config = dict(
    num_hidden_layers=10,
    hidden_size=384,
    n_experts=256,
    experts_per_token=8,
    d_expert=48,
    d_shared_expert=64,
    hidden_act='swiglu',
    moe_layers=[1, 3, 5, 7, 9],
    router_score='sigmoid',
    normalize_top_k=False,
    routed_scale=0.707,
    balance_loss=0.00947,
    balance_bias=False,
    init_std_router=0.0077,
    lr_router=0.00176,
    vocab_size=7968,
    norm='rmsnorm',
    norm_eps=1e-05,
    tie_word_embeddings='early',
    optimizer='soap_variant',
    learning_rate=0.00402,
    beta1=0.95,
    beta2=0.95,
    batch_tokens=[65536, 131072, 196608],
    max_seq_len=2048,
    train_tokens=799600000,
    max_steps=6667,
    dataset='wikipedia_en',
)
Below are experts of layer 7 (counted from 0) of a mixture-of-experts language model. Rows are named router (the router's row for the expert), gate (a neuron's input weights, with its number), up (a neuron's input weights, with its number) and show model dimensions 256-383. Each number is 500 + 25 x the weight over its row's rms, rounded and kept within 0 to 999. Numbers have three digits each.
After each expert's rows: "mostly gets" lists some tokens that are sent to it at least half of the time; "comes after" lists some tokens at least twice as common just before its tokens as in all text. This comes from a sample of Wikipedia text that the model never trained on. Tokens count by the router's weight.

# expert 138
router:511513514515490514489496470467533486509523473493496512500491520520480490471475519521563466515498509509507483449514529519537575537463439499498513513490551541521471513495491507508550498528490551521561489492495492531556473466515478524470500489490524528470492519486475510533494549481526568500491445518481484470534479511517494490523483514499515505543500479504503490546502481459514503494496
gate0:522535520484467503484511501511483509530511505498504510468497515519470463486485544523478495521517464493486480523510509490504498510476507538492513531466521476530535500504481524541479572517512477523502503514490535502540489538504485499498511543465453512487526494482464503535502513534526518553538506491503459506529452510554463539461484499466432484541494490494519517504503516514529515541507
up0:496473519474482521463522483544482521473487516516485484541476533479500461475483536492514490520477505465458488480457493488597549516535499519462489513465490490546466506496505499488486544469523498476434501480470494469529523498479472484540509475543456509461455469513479501446483500508530486536513496520522463506519488520480491503504467492480526526541460521475484532500486507513516506467459
mostly gets: " a", " each", "This", " largest", " Each", " another"
comes after: " a", " is", " as", " of", " an", " was"

# expert 91
router:488512510520499584499508507496473488493530503521497514504505486458492489498495515504511501490487506521509517498530549492513463497471505475480521507482539509504523547482483508502516535521538426518471466535510470544479500442458509516490530477534480511467529470483464434506440502495524493522535530494472508512557501485533477497498484516521477515526481528491498461497485485448504495473520
gate0:485531495487502488519520517527499464489479487451483499467476460509512463521553489483525506520501485504491473496478537542471474481544521483475524485522555492505488494461498485497557509494503522477499533490523487529543524472473466502526486540522482466528495503514459451491477476494496492481549515496483496486507513536523492519547495489470508514510512494516517460497520484479509461541536
up0:499511497465500475491505523532499454490496493453463500466466466531528454500575493502505517525489487508503467479497520530478462476544516511456511479500543472518472474457485491485571497483512505476489551503519495543539521469488476486537489551514474472550512523522466460479490486490490495476539510500482477506519503516522475512525506485472511491523502500501526450500507501497521477515518
mostly gets: "teen", "irty", " GF"
comes after: "2", "1", "3", "4", "5", "0"

# expert 157
router:506534490501534505493556508447506471450508510490571507530518479486497511507490498532486552540505517466500520485522503527493543527475497508501508478473497453485551509476520520475531524538500487510504458522500509510469487467514515470546537543467436505490483533490515488495512499504541479510510491496505482505513500504498486529477446481503504515524519527489483505521511518525514492470517
gate0:534456471502500522503511507488521504480489495494502458490510431475528539531485417464509480506463492460470524496485526493527495485525528529541539517470521505505478525488531465499495530519475514462452522465524494504542482472456481551506534516487485477499443499506547511522484536519560507498520517469450501536479497446518501505544533522506447488534485521477483514527492485499446460475511
up0:452537508504502483489492499492476491528518496501492545501492567539458495452510574516504534479519462548519480507506463482482499520478486465476470491510473493513509471522475519508505470492518508523540479510475488502467523516534511446474482472528508527495550506506463518466495474497440487518482482524540494458527481538487508491466469477461511526473504487514513470471495541475535535521499
mostly gets: "–", " −", " %", "−", "+", "Population"
comes after: "2", "0", "3", "6", "5", "1"

# expert 193
router:523508527465488515545525548529488472478525511475561454474533504505483498514498508468477475513479502494497506430504496512477459485447478534482497541510484504513493539493507526496500477487459466514516484500497530497523476543480494494491510479523523475484504502493503529506573508456516457509509483451470505534462504558501521542474454500508511448520494506483509510505444495551527497493482
gate0:506499544492514538504476507489515488478497503512503514458486488500463493469468531518493482504506496510483553473502519505526509470482456525485438514518490531461542471506545535536524496496509513517460547494517475480502480486505486494479534491481543482487538490530490480525527495511510503489562532479509555527484497496553498507498509517475508467505472510514498458502464511483525448523520
up0:471499488526475507498499516521508490534469508503498484507528507493531525517545511499524516491496530512508472469497470498505497505516514484493548479478514496543488534520480495441471525492519484509492456507506487534497487542477548489503491502514521505483456508475514504447456506474494465508448537509488438496516531499463519493487496500521458518488498547477474527521511482484483546470477
mostly gets: "@", " medalist", " late", "erb", "Early", " Veg"
comes after: "9", "0", "8", " early", "N", " late"

# expert 159
router:531531533528488507504538516495495497475521499471466476506494507556494497479512501497467496510503501496519467503489525488552501500484510513522510555481497520492493493445492530517527503466506545510482520493566516528554525500531501500511504487491448423488485515488479479512549500475521493509483511515491500465500488501538536474511503501495480510484479516509509474542465480510497470439534
gate0:525480484480516550497522462521491518511520481527503484513469453508520489489482486504453485485472481489478518515494485503547506489510485463484554518472452496542496524515473492509526538536504493534495471513503490495493471512465453522465483492498480488449515532451478536465532505510447493473463547500501480475517512534493495503487498458431513486562502511472455504510553506520491512486497
up0:488554517474502479477499506481503497468531498471515476486525539494503510512510500472526514514509508541542478498550505486445497524490504497520463480544524496478503437515502491514444479474459489457515518507478492498517507495531547503495503493460506493575488453537537498495503515484502483517532524479480532518478525458494519501528467517485478509479501486503554508470461477521503517536499
mostly gets: " .", "\".", ".", " fellow"
comes after: "1", "0", "3", "2", ".", "9"

# expert 200
router:505519527548469520512508545523502521501488478486458479509508505513484479490488494528534465514492501499520492515509520533495548481470453503523503524506516511508508485467487506507521513486525534513494489499532473501544517487469451471516513465475491489498535501480489526534608531490486500509495452487486475478463478508506509453492476508521501491449491507541517455495465471506526473498482
gate0:482482519533531486523514559545554537527494533496481502513484502477448502464507468500470515565510477485461517533537509483531496475520478524536514485486549493530500493454491499500508534503478464529503511514530499550511526510489485511505512526501460462530476495500510516583524530485497476465492492539494472499493475545509550467484494495539485469460534498524528520505494485500471498517483
up0:512571500466474487477480424479486477484506495514527484481514502512525523539487542504504510444487514544502507454493483525473509524489520465495490522489477490468508519534504496487499458516527528460500489495497530481498469485518530489490484477522520526454536504485499495439467465490540513522520493479478535522502527486499479528521482528475512539536476485480496493512525501502541530465513
mostly gets: " considered", " Jr", " Yes", " Ltd", " designed", " rather"
comes after: " ", "–", " (", " /", " \"", " was"

# expert 203
router:517508486551509480545526500466502481511572468478475509482471473558488499488498526493545491504489520481520455473487514494549507449497452518501498520489550490515483502479474502477523549538476504532498474489541472507505528465486494491467516510534511510487508489487482513520480512492497532508487520484510468504544488521517495502497493500475501460489514494508476479501494510498564475502490
gate0:516484505501518478502480489452462533491527451503514529542535502508481532511493465464538506516500479439471532474471478504502529474532542522547491509505549483523483510552496497494464495460465517529484493521486493484505511503519511506486505502502535476491443527501519515524421507550514510547470466494515504515516460509510507489486532483565524521459450482473463483479487500508499463490500
up0:474512465486488488539514522489530494487468486488502476466529481503513494485511515529472491514519521494516478539505503475493477557519446488511491491539498522491518581459514541536492487513523512457522496491516488514460530529512478459516501499473452502498535570446510548515518489448509485470507487486454486470487490494470466536487505475478526485529516515509518535523469486450447508572480
mostly gets: " several", " many", " a", " an", " these", " some"
comes after: " is", " as", " a", " of", " the", "."

# expert 111
router:497516498485522500495500490514459477496529452493487508499555486528481519530481493500519454477459474519496444487475533549483471439449504518502535521493490534513544502505463496490490523568499520506469481490482501516450538472500518489494506545487515509484459470490493515485495531494505481544506483500468480451527464552511478494518478544511495470480507529497506431486529473495496466473549
gate0:474514532487495518527502470499526488505475467487513527487506474509543468521495544521501510529516462526502530504481475427508480490513458519516518491500507492473508469502490496460442530515505511489507493514489521476527530509503484505528465496513508466533514499514471498528461518517498505532518483499504497459505528485523548470506498496531478479451519549521532516459479536555476527481480
up0:515527506496495495521507508517493519483471497481484493482492526493518496502485501492540498473500514557489489515512530536470503476457491472485475501550503528520503496475497492520535472488474477485460490522490471511505463515499519501495501492508454508504509531438501500500567492500447503503482503546455523515495524488482491480496490534543481523527484448519489505472482433458500482499541
mostly gets: " when", " while", " However", " because", " although", " where"
comes after: ",", " However", " well", "s", "),", "\","

# expert 135
router:495562516493507471480477457482488526499512505480511467473541493479466463486490518484512480496491526540521502465503523482534510465453461521513514555493497503476560533496496531516503510551520533496452518513507530511521492473488519519485511481436485468496482483484488523496526507487525482509477480488502505486523482525521507463489476497481462509539488463520481480507497484492487488514498
gate0:466505502523491469486474524544429512439476509532524476538529520478503473548465500498494496473450567478481502529543548491507486503473488498487501520501550435473484545497488530500482501480476486485503499480508529495514518500505515587484505520509501488494504444480484498518550488491502483523448575489486515474501500503538506519511503489533519516503515481489493459492497492443508518482503
up0:503554499537526510508453525532472490498490442507493475522501475486500461538475491491484501469483519468488508528552485502513576472442487486465483536462514442490464473507476489505472478482498502504483567534528489504527530504477530509501511504515519546508447484500483511459508481494466490464481523508493482459497473487539506503542494476529499478493505510488536481492514483508504492496495
mostly gets: " col", " desc", " pl", " stat", " ro", " pri"
comes after: " the", " a", "s", " The", " his", "ic"

# expert 185
router:514541509507529489504495515499487458514529491455448538506491472512485473506472496526527479519476473488492473500502520537543540566494498510515483485503536488485548519473505521522538510531498553513478473490523499523525500472510473452488517519471529492483531460488507488518563521474481516518502460495474472475469476528543512521554487514515509489440521491494536447498522472469528504505566
gate0:522521508485508508496523485528538479503503509451543517480529489524448492469455486483476491503479479498498507446522510500499529503519527485518519549513516504524534547514479504492485506491502475467482469481506557515577520498512500461489494473504489473484478461440466460477553507501490507547517486507497489515509477487477447551519470522491502469535515519496542507485483517518531495511521
up0:516463512524490523468525487476491500511474536491560518466506467515524546460515449507521479525487526484517532540532529473440543519540484486523515506514520521518542498500516518474512531483546530447514502486492501487521502517536485515515554468510498497442491495501542539495500443463506523541487456464528495475463513505471475475494495502496471483508527518426553519506500488526479561511502
mostly gets: " and", " &", " but", " et", " or", "',"
comes after: " and", ",", " well", " served", "\"", " one"

# expert 82
router:481532527461545504500480529538519475499490502516485500480503501467488495526487530511504456465511535538490498450517487503499483502483497529472500451476483560495495508475536499481422490517532517477466451465523464554547519487478487515511500507459474514490484458513503525481480545518540500494529516525500492513490480502503496535509491508496457483503504487505465518522507491482555463523471
gate0:511504495523496478486514483549519481500457487486484469532501532523486502474480528525467520528492532473521568483485569507471566505538449504490486520538492516509491470522514477527460505482490505509527544468513532517499505487504506449540512504462538437472443531517492505489482485476506517525497520488542502506497528518505538500480463479518474528495473493534513553510550479485507521492504
up0:527500565459519490472502492534554490467473505481470479494492511523530465496536485526531509504497514484534523482456496490473569492536501493515494513521501521528504520503491478465480526515515480486534546473493528508478499486551440486565533515476503476465468461494524492484458525480485477480509505469508490505494492501474528485524531510476483478503483509543475502548526528522523498491496
mostly gets: " century", " ago", " today", "present", "century", " BC"
comes after: "1", "0", "2", "9", "8", "7"

# expert 113
router:526496509529499538524541487508481486520500473518454476488493470505509467509503530513519522453474502517523460536507508488518483475488447558483487529474494459506508519496454499481493494526530435540465498456503493494478522466524479498503516546518519529518485506516459504501493507452510503509443516478449487520521494511504499502491464505489477496485493532480483479547484486508520503499501
gate0:495509510492505485545538485482458495503481448540518533496556473490494471436500521512522515504487500518484517523502525489460496482511505521495470481494493496466525499486478475480508494503503503484488483463478497500500495478557458446519470472544512525510555501474455506462515547448497512532520527471516514518448465521473498506546488502529464481485450478498540474540519471491551481485524
up0:496507467491516472447477497516504471495515509500508477527502471505513481532509492458529507477470510483527529536507489432514436502548489495547533516500532518555521503467518562475529507509535499506533540494471545500489493520481490542466506507492473520539478512490497462517510507516509555503537509495491510520513498536496510487482510507490522537534546494482505485495491541492487501520441
mostly gets: "teen", " six", " seven", " nine", " five", " eight"
comes after: " ", "1", "2", "3", "4", "5"

# expert 183
router:491539506534535504498455501473519515496505494469486482466516504517484485501477522491490497515476535472508461462495513483539480484496436539495510547475477500500528540459469563509516496487525487492455497508491478493518499524532508542487500494484508471488462439536501527501516518512570457512505512490497487559502485496517508453512467516467485517525488489515465499497516465476541494470465
gate0:461476518506507528519537493542497536537521512514501535483465536516513551508494464479523495514448523489498555527514518512532516498493523488496455521539556498499505528516487449512519515480505494480504507477462481544508535476499500540508486469491536480450498485481506487510490500497478449519479517485544482483517508512491475494489476509542500487497482488515517483493496490514508510521466
up0:489490518542521491522493462469506459480473541490502538538556477458509478486520537459520448481514516489507508504512470498460498572501494545487534467454475534526498503504508529519478490536480473511541465552507527468489495506496490482480491494470469513537474494527484480530515489507539502498483506468456545526441544556482485477474516518513471530510500541467469531506482485475481476453492
mostly gets: " st", " sh", " th", " w", " r", " re"
comes after: " the", " a", "-", " and", " \"", " to"